{"num_hidden_layers": 9, "router_score": "sigmoid", "normalize_top_k": true, "balance_loss": 0.0187, "router_bias": true, "learning_rate": 0.00306, "beta2": 0.95, "max_steps": 2878}
Below are experts of layer 3 (counted from 0) of a mixture-of-experts language model. Rows are named router (the router's row for the expert), down (a neuron's output weights, with its number) and show model dimensions 96-127. Each number is 500 + 50 x the weight over its row's rms, rounded and kept within 0 to 999. Numbers have three digits each.
After each expert's rows: "comes before" lists some tokens at least twice as common just after its tokens as in all text. This comes from a sample of Wikipedia text that the model never trained on. Tokens count by the router's weight.

# expert 2
router:471573582573496537494497497485581402517530475373488538454480520539457440550488485560550482554508
down0:462471564436523417451512493512476462525507548498549539469555409429452483506491532515493454487502
down1:606517480523538413522398458507530498454495530446489467509485468486529537364524449501393521499414
down2:521585434496582572404543366431514494449524488468593516539481619568479497457469558501518489572502
down3:490448519509442534530554415518459464512543495579477575497527527489482584479494501540566419446541
down4:562442424529442528491504428493401509536460487433478479524417483510529459437541499321612417599522
down5:357564535536411539510575459577602405518492518606485491557509471470518515460490472509558492512425
down6:420526444463467459503570537487589478486522436555501577438537565476517614518513456493463501535551
down7:523501507411505506597422523466374427448539531466476475493471557583512423518457503515451457473469
down8:580544501403457473616380495566475528488443468522526432537533535502515445632445606427467459525442
down9:445411562486447492555520528552504419509523509526504523526446534549495474561529572543546507477439
down10:520592398475562585510435539537451498578474461472452485477444479566520533493633504568473483580319
down11:474497520448490500497523570443477535462471512597430410483462472493495529526519540492617410454400
down12:510512537478487360521490446482488600541522522502531536582472478412454469516560490538447476545488
down13:470526488494557531509495542458569502564434408493569497482536497519401476569473512535485510545468
down14:476585493544449479485465543495472492544624530511491499482439467476466561506504564402485552500505
down15:504504515494426454490499492405406494496529530476483493509495441521523550465554596493474501466540
down16:523597484528470563454528480549428608452513461448466515544460569493547490507472513568456481457520
down17:507462408465454501515450509496534407466444539502541501448577515581565457517505457466527474546447
down18:506553543497500566352482509519586596486459416479571424403439365424507499424510571514483407465500
down19:434514401504497553539448452574513512418483597492559389538540523430616645412451486457527458440608
down20:504492537399541424535513482506471526501519547459519486518581526548539474479485549497494470491490
down21:492518569507604566474458429429468461524474512441516504418445463548464469503478519538455487565455
down22:464432428535506543607495423547535524433447677556481441453517466490512531513415484420424513431453
down23:534545490528473518495568534618533534457563439476427473558438551538462449469550527503492544538456
down24:535405486493493536563488504498551468525507568556545489477591446552570450500507587433470488529423
down25:517562554463485440469420539513481489491472438480543563553554410424493398518487449450508551475430
down26:461513573512471490535468387496455505507583523472485541575524536437469485487476433471552501542506
down27:534414537490505525419456511423459406579496471447504454475549480586551453542518508467499494525507
down28:482528516500489522495449479561506514561489511403564512488432418568516558516481509402468455459460
down29:627461450505502566564523548585519481535558476537525434562422458519365457452478558492473504389491
down30:463438500499481440528545401503508446424454613588530575516551458427529511492596510484581528428376
down31:469566471454581466490564487457526479442439455554485525529454532462564568576460553503493535482499
comes before: " |", ")", "–", "%", "°", "),"

# expert 52
router:459531515531472481500480534431417478499493498507551505528518555467523577468454520493422536440538
down0:555391460492486451469552511510562464532617605470514495453511514537462578560495462421467433513601
down1:425449483425515451473479516474456463421517545429551515519527480424479475491562465542469494528480
down2:546526593578512523453482552573558397533506492550432520557559467497438429444602419494477558528627
down3:554499444503493609517534575539477524453488434576424515520447569394529457558501499544550426569580
down4:477562541523556496391469543532405487559504516525510615608576425600493448481509588479529478510493
down5:465565450461513485470548440481498575414580503458529502509577585553391450470526539570453558467440
down6:503545504522545458468474598584560586508571496522474525527440602611507512415542467478602537576470
down7:549556554481604521511457642547543449520426494410534480514528496507463425408562531472591546543510
down8:481476493541498567600492490478551480447534542471437574516489481629469419530486514508569549519514
down9:463530524532459573518453530509483473552496486508475454580493405433522459531521425500513435552558
down10:540488468547515531517537515517586431343482401564492484560539448585431570504533466527499484500475
down11:529385509520603492504487500497403469563537503475440536514519504490443495535521533482566535423351
down12:562460462459492368432546365604534460514436469516460530521427507574516494436625404465511500562504
down13:501534385492485559501433516501493454512544494483440520481574420485540474393454559512398493560493
down14:592514505535477541533402486513543437550484498543459551435533569561497445510534488509574532447518
down15:525527482510453520481510593541451436437488490500485493468538465539585448338488527494504450521439
down16:518463383418568465450490508416501492502594560498491464538442478629484509481513555509478440525517
down17:450525511474605444483525492534390603507554450502415557480472469442412487531536522491468496429504
down18:512591471414535499537601417547467553472559495507526518531552527651461473462515600518473457494555
down19:410470437514460506498405467526467424414496498502480489416488548462622578524403466523506507478457
down20:533427439466530413492421555565548507464416559575539616475477474513465463422521451530547533520558
down21:447453469475506537467516452500505564524448516515538560558532405377484472484572440432465494542515
down22:500491442557476469516505476459417464572523571510426484428555502440447462481513543548507502517510
down23:464504517460409405602534447466487495495510584484468500478486611534513540507526429444576552475493
down24:483573473508509529536485442456586453531581501626423588508477531555558555474589460531477487449496
down25:515536399487482505487513548505525513576418477563593458584547443496624488469528510475600517595527
down26:510527501493401546470446608478560544373568494541545475581475575539475564518451522607439502496463
down27:480386541550553510463606478562504488487486576537480493529535580440489475550395419493515578515366
down28:537542528500563463440479468409488476461442460562530501546485542538580482497551508489432497621577
down29:493439474559539581543525466527489491510486457491514546550528429584485408558538515550579475441504
down30:479445424554545439450507407540568554583439548398460427472557537479449547492539524573543585545493
down31:514545534449449455453441482436581466536602476546574514506371553430479398585519529463498563544445
comes before: "1", "2", "3", "4", "5", "6"

# expert 58
router:463452532550495520422453408525551437457492518554588462527394489487474523607478445460505603490482
down0:452467466556442550490597494538512459526492509511542374544492425530536602403505591397520510489505
down1:430525510450557518514491463500527445487557542475484586484525510428598506581448510547526465506475
down2:456493541496479513479524572530481506440564427417560381563467592643497483470491534536476499474513
down3:437520538497512444537487510579517431402486468488494548563583516534523548546532408496556480445566
down4:551559506508553516479413548536456473474512517614474474519451449569449529483536530522562425509556
down5:473467537547478444600448338499489588595509504468362483421550495468457486442465537511530546506564
down6:540496612558551466466445434477498508484496440497538542473454473518493456484439471437474500590451
down7:494501527573439517491399550438564467541463479452497609478498509528520535547500478500482548517494
down8:513507499481535483474479553483471504538557422490538529469577495581503588584472473452536455463484
down9:510539500542427556523434550526489535397495565537385593509606573538483493439422490480487431478449
down10:463454584477502454490425429418562693449479450518406572454512487475529484500454473494574480563511
down11:507510474531538538515481473501489521519530538493392452533534459501516515508533528440443401514471
down12:527537480492486563470470446466526458541548475398514391523415433440446557568443425582439449493509
down13:462545547393446443525523503501471502545427613534485515557422506401478460439460535505532532492458
down14:461466490534536524443479463554448397532450478481553568494516519496478460510582454452400541615455
down15:491531609522448521454438483506465512428483439441530538559481449524468382591500613510509412522520
down16:463496548451399489587514595540550540417435566441508534529560484412409577535491488535507468604424
down17:609442507493520493534416424573506440425520464535534532511526459532596537438512427472481491507495
down18:530467514448395530520487558465385451498490575565498575460495449533463511523613583429473504426512
down19:501523521536504408459487503466385552520470518503506557493512499462516501503457476532561515552467
down20:576496501523517493581454491588532478450433567549538607501499528495467514432462404528576573491461
down21:507472558525498434546497491514502493440550482526434482470491464549517544503454532591450542459539
down22:479483512529522572493530577529555492510380525549484558472544507503500392500491576502496507376544
down23:536520613384534408515560430512421435517463505467508498585446488510507523590563502498508492593549
down24:381502456367517501405412480437457529596530525516475400398551466443583516544490474573558457520489
down25:504531445447489501502514466583499568539528587483415484493529427548494529396494351581441476490542
down26:450465466512489533433524419561528488553494532536527506491547607520646455449475488478586500449600
down27:448473605597547606469410443464534535541409471443549499527440472479503475568519535420470505539502
down28:537449522521564496533502418536584528460424494445501636535506487451385477445507506448473531477488
down29:483567531585511552478476519430481414593447492513473489549440513440452502471453387518536486624418
down30:541508487513604512475469412602555496516452521483509538474396498534465496551586459566497482471574
down31:544535553411528426504520549557526424526581454492539501507480509494386535438564598471487487426493
comes before: "\n", " The", " He", " In", "%", " It"

# expert 26
router:540541481621527617416460573507527578509522499508487479497474490491587587493552546475521533528497
down0:537474420585414513494459529428416450493520546513503509575440535422489500415369518468484573357505
down1:515518465563526458492484608475521652470500428453507511546561448542448517528540483549502461546559
down2:574456572585479439454591429435429476534443584574475468491397550484472572462479465520530580487488
down3:497477488534411520542525483465508532491488434568596573582507561500486529481481471494523462544535
down4:495514468506486421503493498475446540464525493524447569418310524520557457522482506510415529509503
down5:568477487583518592539519526531484521495513580508577562478469516461558464489540566453425553464485
down6:497510468479507442473515570551527452512527516349534449523524509511473522589490489497404480450592
down7:497437535474507531518432416563474547513493516417481463537501458473590477459495477469606532475521
down8:587461532496525492516384508532621466473542436521502520469529538524533517560460518513583523511455
down9:509471564540528525471470512405509534502406532507513564454464550361489460490393556533549480539417
down10:467582512528492502512520554453515521500500518504542536466469500505506499490517539462447571580491
down11:505444543518474527457503489505414510527531473494530481584569561547515504520506413497403526521574
down12:474453465508437465507522485451574518397525562558484441467475633447574461618515625453536423500508
down13:508474466550493421537612526529540487451407513529471525445509516406510449612473465477575521571527
down14:497578492523498467568552540594479507555583509407464511531489445518489527579501554515397454498534
down15:558480508488513529542529422439530535421561478475506605519513500627478518473466563522414577485544
down16:483493497482462499501496523614571524534585605463460516561596450635537512505451533551549396397548
down17:466440586441523571528502483543548490478517391525528546522482481529472512447429557492509458462478
down18:433574502542494477469536552465501547500564555543459496468480463449525491544518468494422497551639
down19:568486584495571439456542472499364564476538509416568495482501524619634534495467519431591544572473
down20:554451528521445609403463489439483504458426528467499522485537492482479498432444534557516539439440
down21:527483457506526573498472389549556511520559501511451533496447483540511450491478520547481487429464
down22:506484409520484492604537497553664416536555498507394492539509544495491540592526507493519509475522
down23:463519522485571486458516487491439527496491469444524549462462483574482549520482459430471517549570
down24:543492482480508559473429531521487593493507507407463500575468551589352509569449538475556585527441
down25:485507485495448505541491527580497450505465610523453519539506561433492533560502610613484532583479
down26:428556455613533508444440577445559439478504477501520562517453561543521407509475578485458550458532
down27:384516621544486473484457503429479535555489585456459529497518429427522471480556478510558512618495
down28:482429517470478514440492423475413466568506491501452429548458631542536469458508445538523515417481
down29:486495541536507542536431437519523547487585566437543473499589494419499477562510475457519480538548
down30:481597448469521423455549504520490512577560433448536566502571405531526579479593615540460510530514
down31:597518517433502491469512500488436411468617512495480520483548467326520523585462501459465548584460
comes before: ",", ".", " and", " of", " in", " ("

# expert 51
router:380475495489395549521493536533451515530516509526575404530469433495527584477508449486519470424542
down0:535513435452518508542548467497451536503517495543532459502522504657594537426456487441470540482438
down1:465447568483591535457475543436455479492483509484586584423519471454443525409548570467492515538544
down2:474536574527593492533496549475427417587494530526605500502506407513388557387581409434452443534544
down3:509465475638499435495461439538534476429504568484502499442459487534536560473485479505525478525492
down4:405415585586583511416565486425539457568496509536480563459482491503361523520511523603638498425446
down5:503420523561510549480510457460498465428568575494440550414480550605506509541497571540417462475501
down6:568462388563529454463480499504500540459477459500508538601522510404554486550550488404513530509442
down7:511492450427438450507420547528546542483529415519469584443570472474527508486534566535483447445537
down8:552552436490474450514554437522486539489530518448510581476463462481480544545418472599535480481576
down9:505490524530504441494581496475437528456431511501498479498553476497480558409533435563503464507592
down10:525501561503453505508532448402538456456441564513464584491539492558521464594433502452455507507461
down11:522482525560453481539395508539500449470488578472524426499505552485533471513481477582540505488479
down12:490424515489481569577454521513557515527444534504456434511495497398460427493463607548600528425470
down13:518500378534449467465411599490547473527503523515463515523518435610425537458435466450501554444427
down14:530437471558562480473466489482503495559428480571525384597611461419470541512586426525521481578435
down15:479498496440442450462489460528521502515539459629528611454494556469485439458487503569543567444518
down16:530512475636494605524569546518543506532503493588481568466515464567450562541508445426502454480410
down17:506442465507527448529495443414513445411482499376514564602447458601479560526480425425559440489509
down18:524503524457493420472510598421441549462532571577543442506399491369475520565466516458543564500475
down19:476455514533389489524510448560401518453463490514482387573532533462577505502507548436527511459542
down20:478425434463564539585485444549505509470483467553423459468474574430474386610505544531489565427474
down21:553544560497448471420460549588520509458540461525544546493518460499440457491533467589493451353538
down22:459365492445444449471434425459416559515574554477519510448571591560437519484442518588538461397529
down23:488469465475484503464532573609495484424521458505560488533470485373602621568342467464532474503568
down24:436472527591510458486497453502474467487464565612439516579513413490507478486560483554551382595441
down25:474429500522486463564503517467456411533438485445546503587478393494574488461439556455495593578418
down26:594536492493557428479515552560554446562582504536525491503596520474376489445466369535445557590550
down27:531535527493581576523564507505503457494537545521569534392555484506621448553443525465391529508523
down28:477612546481557563498444490539466550499572477404568560438516450492490524575427543564424559466526
down29:475464501536454479539510484513513509451458545453540461460537511542560527488545459469445559511575
down30:537417513561506443545585425490519619465508440454492520549528578548511420589467514493477557479527
down31:550489406502500549496517378468510459583556595465420554548542560620481508441508438527440465447371
comes before: "1", "2", "3", "4", "5", "s"

# expert 61
router:507515515569449614468597511466501510549530515538516470393527526518431511594526460457437511445430
down0:493505475441562547438549571491510417571532510433531525613515475449513491427441530521476504480514
down1:491563465493494527587425512535506476514448444512467534427466536477502572520458466456440483500537
down2:535579589465384455523551468486475465358495466547523565469497420562460511460462457466550563489471
down3:542518472409493533443544569513429526440500450452527439551507500444426524476450596482562603491515
down4:571486506488431499565510507559404443512553477470463456417482542471490527464501474515532481456503
down5:489439513533504525413442566501479490509516546493423528469427646455444475417451485469453571451530
down6:453482488520528513454585498474587471529543463488478593534560454574499510461431499474435467509483
down7:519563607548463452547467565405438497534448447456581444516450509455481509489536570512543562571623
down8:540483537564527426535452422474510466560413483509559465524647494514434483575480493484430487493514
down9:529505477436495511426522429463500551439585495471447484601531468555473458511562488447552429381535
down10:603549487358459431497539483458535508487557522558457574572506500499440455458522477423498506407494
down11:493505585583478542495520447492491516531505468595403516488455456494456550469486463495511601467495
down12:475435573575543489561486507492530541489535501499528516485590502512558464489436482412438472521572
down13:488521461539461528497449438564527484449596428466522494446436563492452478542418489530481532482398
down14:527540416541495521528489534551540473552476439482391446569544425378416568415520471513479542569469
down15:416492498426423480475549465520440509529486541516452527436527572443586579470451487544477574347536
down16:534517542494567502481469451585504529493452446459418500447580544520510481497506527467508491498491
down17:425355529527473529545535481460522547488491517504452510473529466449555560533507558454503462644476
down18:448464542522489569506516518577411502483513565572560434490537511496487516495609527574529461515542
down19:574556484484435537504434551552566518490423529552506458497539578598505504443531465468435526449409
down20:516450506503461483590490481461529470428486428453507423532497495423435505499463493410524588492508
down21:555523484477523432492455548539613461522547523497578456454578560405463587495518459615450491429553
down22:524526542513568518477447386549383514507473522462557457497483525480566525510514486488484569469573
down23:465472517551544484504495461466519522465510560473468417522436457584501454575378573508532465520503
down24:438535535541466480563554521432531452614410512538601566449488472410506474532532537481507558646472
down25:464544568477480477462489467557514552644445552531500479532495498467546425503401473500507460491506
down26:472470476454495485530497416448490494503524435443444492538519447587419556565537489494477559505431
down27:486451467484508464543538484525498474510474402534467465451606454556481499473535411519439499510558
down28:490551569521499496503457454521493457471425490470420505510482555377480471445501451535508418579457
down29:522528532559498581456487487534572429484543474530619436547547547537485460517565485427394429477558
down30:625504484458475621437436575529486452497534472495532578494487508505540536443490598466569442478521
down31:507608483480510539428512629485505525499584448525499521603489477440500603470500522506494434459456
comes before: "\n", "-", "|", "==", "The", "==="

# expert 33
router:570533519556499523484527528514584495498501516493518449597443549534501558605557519539480412497436
down0:475560468473569503435500563401508496486468499456482429526492533540577479497546539473446525465530
down1:444517570539462545440554501530462474482567486508439578339539494576604422518463447518453424514442
down2:473474472511446461381520506592467499524618442533476472540424576488516498463587553584484613481481
down3:487466522556488527599533444578533486422469460480482582509562531473527471478482515396513584455495
down4:558500386474552473528455506468481495566454508426579547501528495489579482499513405482411462440504
down5:463537432551473541498473504475473520508439483546486501479523579531491484532425486479547526501481
down6:499573488504514421551458467459443415548532561416413516530439483467457428388473407475477446535556
down7:459505491530530482544447396436564399370498440436533443486455540479372518479442587445434560567486
down8:549513454483622544471527591586544400456599417417482515514515510530452452454518570384506516422573
down9:476487500571453482499504542476590426554559499456549498425448446450481563430493527580435495496575
down10:617551388393576508484534509507447556495428504517557524558503440460516457521504454524555446374532
down11:525511538540562545495550422569475516484465514542433483487449485380555519456532462438510495531459
down12:405444501460516580510450620477558385434473551448495476477472553526447510446461480456510462510488
down13:568536445555464451483450461458412495622429532519454446515494433471454481489536517532479499479443
down14:506478569459466562526453542465547511535415473473516509586472509518459484455485482565589549513477
down15:489531528392446471548424522401435514546508395457537423574503438462497495453476609488539618466437
down16:559532487422600554473477476417485494516398452480448349491615473496468515445531519518504445530509
down17:388472493514474493556433505530412514515468551498551478405556492550453540562437517524434564573515
down18:420409547519510558494525577539488492498463540425552468429492615527497497426441452502534506506433
down19:503518486503387538555437437527462565517578569457540645472450533525454529511393561471520517466483
down20:561540570484499537460521505435388512589516570566447443511569448476580565456436427420482508478493
down21:477481529492493562464565474507546428403441494546538542535459549585529512325583611465542477489592
down22:476509525474525576451552517465523479501457501435533423586554451434447568455544509587398489524509
down23:472458540484517515424553534487318457517576512496499503537544370625505454485526536541504543419395
down24:487564601503560416455554454528521524494465596468543530461505481526454452479511544507539450547550
down25:516478536597455577536547560547536506550525554475543490538499467573407486528559554446483481510553
down26:552520516411469395519473546488489451552488463573529522537497540492411408497492572473540433516501
down27:429484546486549475491456482543507568447570462514549514510493484579516485469479503543392511508464
down28:535367455434515495566534534511490550437485492501501545548499455525522430460454483569470540409516
down29:537555508542557524459427483582562545403456486445499608476573432487555507353559444503503514424582
down30:614488486552505580497571482490518545560518537524529410456501428508507547506537540412499444559531
down31:552439503332637467480542460489545489535516498500485464518585482538492545430496468501541423576559
comes before: " the", " to", "8", " that", "7", "6"

# expert 3
router:524559507604568562548581438422649511483485474499499490517414413473511572607432437574490517544460
down0:473460546512438484499556469577565517428582520514432568556470509494550460489535519508493441441541
down1:467552513427520516580447463570536469581604482472563549532516474500511485528486489512469505499415
down2:464534551565536450478405466444425546533401596524540520536469468480637424528445500516502469523528
down3:552459472411511540501454497541557498537491480491532532483491509513548508566457471462475395559506
down4:516483451558474479434442434438496516481469448410509478529449529507419505566485542555598526500545
down5:457585554476452522546496456549444467484500581504495567515534538486525493507452399486441418377452
down6:465445483478470547466504445480592496559558496480537492493472496504473464499556573457498638443441
down7:486528353467544526502471537511448427543476451497494444478489564470570413545551435485550420573548
down8:413480467493533495461523460536510456503580526498554552415522438460447509493498567550493415513475
down9:413657472543473539469407588479566546517567486544509508386463426441514507521526451525418482486532
down10:523491531476429533502499498484436429519561538543478451470577518561514425482453503549450468500555
down11:571528563517496523564524492489491477637514557529386484532561574424469479475512489498401443487550
down12:503558363513576500493459471436517486466483513541467505462481555430490516457500590413506521469475
down13:533468400500468479472463464508474564555544522512488585545499440483536515481434508497602443485512
down14:368518550583533532407523540455452433493541504481570462600523483540550594433552513429473559465463
down15:533534505537485489457554546512543480505596428465591459534542465503514529538491504403515567488478
down16:488469487596493472569537543511498560402470433475566451588489588466531458406499454618514504462480
down17:505502495475482515509486457631460530529502507477447546537511477564488462530503472550521529536503
down18:518429541332488565487482501516584500533511504491555533454548472515453501529477483521476470460556
down19:543482375451529580554533535546452513482522509522423417540459587472546434469514437451469510469537
down20:484518458557427411530550444450450553443504545492580501416454446534516637497459462452609458453470
down21:530421508460516423538533530569594388457448492547560469623475486550546600421508520529499433471544
down22:537401522500539390518496445525475581500479500459466535501520543554462507450546443578614411572611
down23:566409430469434542424490574529516506445527632430519524632545484475487430525498517456511551498520
down24:476538436489454382497514472472547460552584514441518534525593401454577451401482505523532512482464
down25:491548475561542503515462475659630442445481473466542445542417453516493545447533485429455428488523
down26:474470484514516552393512546415515536460560551568441519527573414437455636491444526523428426468408
down27:510497501489486452421448489527530530467546545423447496407472523466496510540484529505494550378487
down28:534495538492514507538477530561459568423476422428542472528431616492457477585499576452485529476499
down29:488452484377471488529637432479528480483496522535461566504484501401419483492469459552490437566424
down30:499486484468533492466471550548621493520517544447522384493508510594438512533510500506573569432452
down31:507451541494495464560443476493417561549504576473482482473577564469542535523447391407435499571512
comes before: " ", ")", " (", "s", ";", "э"

# expert 11
router:544518478499495517498513504478519478501602504604501438477532563488503492493444506430492534458517
down0:500399570498518501553592462478448452475481463449522438498487393507607491501493498437583478497508
down1:551551460396532430453544487448503539514474521516502464459477483581511556561483525550520517382510
down2:471441555453446483454489636530586586556433555497534524487527500491544478567517473429548525435582
down3:532480526554391543512488436559431550498438483544501551475491430412484505459506525542507567577505
down4:584477536485508495523483566511432532415497554492512522535652480548475486495617526537523523495467
down5:514420479515560639511447551518461395449515515545544452466547543627569531521522532547484500438534
down6:424590498451481556547474488516580597528569471479518527522489482513534491456527390508511549476516
down7:434531553507491476552476542536483495524381436535507477476496522507480489584535504460598511484478
down8:473444468408491539471600548510470520434508495476583522556509451481493440482615516463429441540532
down9:566570485570484563505454461558486417554424519547442546485559548407504396406488510558598498498437
down10:506514537438499464501496531540439548547495424495520513480548450534465511498612510531561579569605
down11:467506527540579440494560507532459558472495496525499543569498444491490474407560452520510428486569
down12:477558452530443449492477489529497477521590474560497565456592497615488545469541528468461464513536
down13:408485445439541444446541563571559454479522531568524593427560619549486502406540556502551520547556
down14:555566516535476445430529572604366547482536454479535402436495450503619444465509624530510524489539
down15:476466523533482541572522461452594488584550470438473421462509541481602454571555520472450497556502
down16:536613453512533488551448510580531515587423463579351522472558550466474442453466485549573575576547
down17:538485506484501427405456573502601515451551565526470520488400570539585492400483500497481533462432
down18:449451434573590488413445486482611434501524514509553445552486537519459568454522496522516559612563
down19:547538518465545437513605411529547418409497501504514479450492503523497464530527568514501455436435
down20:494500488470508384501447440474426550435486481480501451463421427473496512587543453493527499531475
down21:493516562606551505509572533549515530456484465419489514530486580565543527539456521425422486511475
down22:497520455504473491476518574478479525449543531503467424469480499467613516440474534471488626507482
down23:495527535493531499550483404430435437393487604518524509494498552565410474492527533489495498428586
down24:480554549549551395481525386537509568499457531533408436534481478598517513526517496625503458439509
down25:558554507523515556470486584511541531473488517549485448458422497489518490485530391493423494531453
down26:472504528535557475447504501458579436526550489512541529497471511515489427479424492537426507515500
down27:533502432598571496577439465549508475502447513405534453431573416532564536496491523411462476517570
down28:431555459521562537500527506500447557472472457441553439469524488481500472562575442566452481469622
down29:586613476452482497535495503600465387417466441546501434489592478538533490582618463584570600392554
down30:448485562490609489499437562527538450476500579420497571472455548510474481427561567581512561535486
down31:549474496546420462555558584546479429477573614562528476517548424527498496433614475523433511491429
comes before: "\n", "-", "|", " The", "==", "The"

# expert 16
router:464522642480495602521467419471468596487517473510494569522511452436483507494405480498541475521490
down0:524440586580459500498496521558430474496520525525425515511446557517434419568548386535477538496462
down1:520405600440487599570509489509508457502507561433431520467445548503520447423490558528470453454507
down2:479564483523535487484441475480441573531363593458467540432466467409431452442448478509520440511599
down3:487618411421491529449613581543552509534529534544598490517513494611406572474484498507489513455529
down4:511505531494478422451535509450493452488435535560544529510511467521421507442461488452381478495482
down5:484493552462443531489488486435489471477475453525481511444466517518481567523520474538488564556520
down6:404492489415440562445550494493540558551573475525542496516539418615493506551544550487489522434485
down7:450458448479451555431510518539463438441529483520562509457476497521482562438462453555548571416559
down8:405393543433419560542520456490500483461496554507462454552528619422531545499452442426487472491508
down9:499517512406500485492543465490551452477518444366548526530504462610441403489499475557535447508457
down10:526486483455492552487495421511531498487479580514508447475537418617507473467535469486485455509440
down11:453490541483571536483467575520489491460462516492412526441471528463431494460443565469539455511431
down12:577439481620551533566425512511624475495552459470418520514445505614527514453467449492468463516509
down13:495542431448555498478516590455464510484475514523545466575534515615522535396481571483454463464472
down14:520577585594513445450458519451427456482416574480474520471527403491577467542591418538489502610528
down15:562575465577528537559496519498513478493497466552543540473528525499477447387475415486484521472468
down16:442500483512533445542484490418511516472515539556483468534410513580427574470502525544419474561449
down17:551440531467500537487518486415509542416614458536483477495549497604524442470497550456521415471487
down18:515440448475585474484522512480477515521595574483580477559520510501568455444453466460496501501499
down19:524509469480532482538561628538608503511539414439475453462597448580440555498524502410455436467510
down20:493486387545421531514533513536459444483443535377427522587530565631463454485508445556466564514523
down21:443501463579453461454486453500527502509523540511446513518572611522553513459506534439576528451546
down22:599526438548552517504476490481463474598516416518498440473402552567529469595415580413525575478567
down23:469510423513514507522555462436442554535452568521475558506491494429496446471450520523437511505555
down24:539528514477464454466477459522584455484470492511448621543549527534365512573530501523543409550578
down25:505433423465495519432506490515495475520528493510551558568578422529524522420492463495502446502486
down26:565547466465528518475570510547422466414499475551490578464446575556574580503445438471450559558585
down27:457423486674460492567494486509493488524471406539529516494401508490475428451576500511499602556489
down28:501461498468474501576487473406582533430449388439480498445465551531543414547519535463589585503470
down29:394430579411601454474454506540530566542409497453427519406559521439455427432470495516508458521481
down30:486556481539437452460492551474557553507581479503465480482549573499494483539537498481393458458553
down31:498458499492451438508339484386581513475530529528587546512528536476506538453468426467500579473513
comes before: ",", " (", "'", "\"", " =", ";"